Below are experts of layer 2 (counted from 0) of a mixture-of-experts language model. Rows are named router (the router's row for the expert), gate (a neuron's input weights, with its number), up (a neuron's input weights, with its number) and show model dimensions 128-255. Each number is 500 + 25 x the weight over its row's rms, rounded and kept within 0 to 999. Numbers have three digits each.
Before each expert's rows: a language model's description of what the expert responds to. This comes from a sample of Wikipedia text that the model never trained on.

# expert 18
Description: Units, field labels, participles. Measurement units (m, km, ft, sq metres), infobox labels before colons, table divider rows, and past participles after was, such as made, died, preserved.
router:461506473480513484496491529472515470474513471504527486548517511485514460517495499503503508524515545531503480480509505499535531502511462483483520466541508494487490538464507468533440484550514463474501477487533457473506474529499530487496490541528494488491478507495493475515516471496503447459509468505530497520475497513452485526500465511505469477514486491513554497490499505507537521492504
gate0:496492456556535470532490506480517523483510498524512491502502518447480470496451494461570535497497477486482487488474534470510487492519485491505469501466506459528537532531504481502498488496492472506504474506487537499531468526490512478490492530477490491487539486481493511483505501516485513492499473518495466521521485487474506477526489496530513511459562535509469475469490494491535488478604
up0:568556509556507489512521482504517543483514524528542483523461492495474454477487529502513543473483526438499527524478503473514478470485502508473532499498457470528500511513506476551474512486461506526516465461479481523484497529491537490548485540536473530559508477471483511512502502508495472484518453506488505487526491517514528572475524547491496490468489496552498510489482507517482495495529

# expert 14
Description: Months and foreign name pieces. Month names in dates, plus subword pieces of non-English personal and place names, e.g. October, R-ada-elli, Mon-ast-ir.
router:506503469510548485514468479525506499499543508481482491527538487493512511477485540509517466503501534527503473508491481502528493500501499474509518514512487491518494516454533459494451464513525511491488502486495518520518502529502530531460517512510466491486500536477478495508524477488507495449509506473510557505486480482502511468488488517528526542473516483515454508488490467505476523537500
gate0:478511484529496475506494541514516472513503530501474463516530468531521491531520476522444514491481481508539491494494526486492472495481480515479514494526484494475501507491484506479491525467487449473465476520478466495531503470533498508529532462512496443487513533519521556485511482480496526480486431525467539497498472499500511529468498517523531477496501517490554465538472477511544563515460
up0:518515529523520489489513467512500517490510447499530487506506542502474496511463508513492510494514514513504497473494469512484538516490523459513494482467506538510516502514508491517464486519533561539521535476527550572509496526522496481490480546492528529499494476526521459504536543515494505506532545437507466515503539487510470492505486483490452498477473465515470560500531516530510513484459

# expert 22
Description: Pronouns and past participles. Subject pronouns and relatives (it, he, they, who, where) plus participles like played, named, used, serving; also mid-word pieces like er.
router:483526499511491516513504525478505481499514485545506497498496478484559451509497531516521495478475528539483459480499510512506542548527517483499488448543524523526531504506460534513510484487518495454512472504470478501487507479499501518501473505535471507495490511551491503510520447497503466459525503501483502505452486487488517537485473458482478507475506498516508521528498466496508536521475
gate0:530489485522505514499508498482480516509464469517509504511458526507472526530486489528530521506492478507496497499513504524471530524495498534526536509457465512539488519529493502478499480516488505466483531494515510478521482531474509488458501488460486478503508475502469460500505569483485498522532452509476510454492510527455476512483444514442511545503469488477500513525517484489478508520541
up0:537511493503463519552519452498526494501501467520496484488515487500538509525490525569523516507478472503495535493488480520510469600482460527514542481466476541491494500517508498473505540502465513532482496536535525499483472512459466488523514460521495474523508512519516469529461555502490506487507450511498522493505496542498515467484500513479539557511447489483525492538516492502478486498485

# expert 16
Description: Dates and quantities. Month names, year, years, century, million and long numbers in dates, ages, spans and counts, e.g. 2 September, 35 years.
router:474501446474515511507500472507496519467525501480534525474475522478494499497508534513505483529483497469504463514512488515548524492510507483448466471525504511489515492508513491535480503516498504501533462490496486533448503524520483501501500513487463445538499522480499526497489482537489472469533477488512500466474439496499472499522487518493529567512493469471465453541477471505461502482526
gate0:522507475493469491505512493514531447444539481507544469503515524503498482455531521507504511567514526502523525512469464455494507546507467483480550468490498493534498459504552494511504504531464488463499489475518510485526521485496509482505483475499517482498476503471488515513452452513482469504492477485509470504520545498521487506497584523457509478490502510486508541495520455499467515466539
up0:520515483522512456475493528479534461490536454506499503507490505530503494469540511483514524514517520523494458491462488523540508488513477500511531459505485511497500498512522481530486507537489473446495486513513541485506529516508517494484500488539502489532501494434462525493483492507473479520491514483509510497527545501523491495501549498483503511486521512500519474497507487493463520455533

# expert 28
Description: Auxiliary and copular verbs. Forms of be and have and modals, was, is, were, had, been, right after a subject noun or pronoun.
router:457516486486493495518471482473506454483501511516516489486485499472547432506491507488501513471492474472475473529505530517530505494528481509498478509533498523557500548473465547491503493521511515437518462483506456526491486490457513471505484471521489476489500515503478541521494509517523489494497543464503491462473503503477472484487481480507528501514528508477484473498477497559520475483513
gate0:479491493517512521501475533490515510537503495500490484501509515500520485526556517562473520520527513500512482529515495510505525468559473492465517502500531519502518579530468482521525545493486527464506553508538504499507484526443492483478483458505502487485505523524451533519500506506508517504524525428528532499514523542464495508510471540487528511521507523467513455480472506548514523472505
up0:470502519483504478506496547494531507530496485525513475518515509483530508511531507539468503516519504492505458515503522483500510496538483504501502495529537507519515554547515511521492544527499513444517552514553514523514498476430485481493502462519478515474514517515445511505491528484480500506515469433523532508494532531449498531529496533517521518522513523452517454455455516557495567451529

# expert 26
Description: Digits in tables and dates. Digit pieces and years in tables, scores, times and coordinates, e.g. 2:14.32, 1937, 36°37′54″, and empty cell spaces.
router:452497448508488478538481447528478510477504503524518536501459528493508490502479533563509488530529506512505465518501516538505511501506504471464529452522528471506548491494494509512473510559482495536555469522535472479487493534483515495483461535517460480540511494490521531461508479515545493525510496536489510464504487496451452499508488504497476514523477486485537485523521469514488489492559
gate0:494485514498537498530519495501515525498496478503437513505491472491515539482510550517533516484538518509472451508484504555525508472506496520501493486473519480495517444474488508509457462495460468511453556522505502439536482504497575561515516484536499496522502479483490521477474546493467486507489536509496507535526492512526524481509525516485510544497536470488495497511474525492530537514550
up0:510493517504474545506499545480479505501513524497553511452497528490516502547480514502508476532444504478501533481491505458494505468458525517476526494524453542478502547489503469476510515489528473451522482439470495537473483485513505435481461488511483484473499510537485456459482476501504481495505439489526491470467529505481503527492509499495531511509478525478505536483513504512483495504484

# expert 19
Description: Proper names and places. Given names and country, city or nationality words starting names or list items, e.g. John, Manchester, British, England.
router:468514473500487543533484519523471468522510504517504547504540493490514498476467507523486496497473501568477525505487529466570480509471476494463539495516527477553540515486486487499518513498530523473516501471477481479484477520533553495470477534536479483493452495493492491516525439509535477508525496509517473488493489478456489480470484509512501505482508511480488498521489504475533502501528
gate0:514491490506492478508468482477497511496506478493492491486516509490497520498552502506510485498473471512453515490511463550463492519497489500502509546465509449485508469494496456530535488469473517494509494478483490518500503493502510511523522455485518459490493482565476548507503456477476482496490492541548504510556489496480524534517509541506534499506480510453490493535466525502458522542560
up0:526522483533492514475498516484493491516472479514491485521543549504502509445473511512513459480492505503482510509477532497471509496473485502493518486488471531509512501505525494478541528539500526529552492442459490550495510467512529503539538476458489518507504472530486510534523438502507496496492461541520500484528465510482520502491497503473493517446478452499496506527491527479479504527548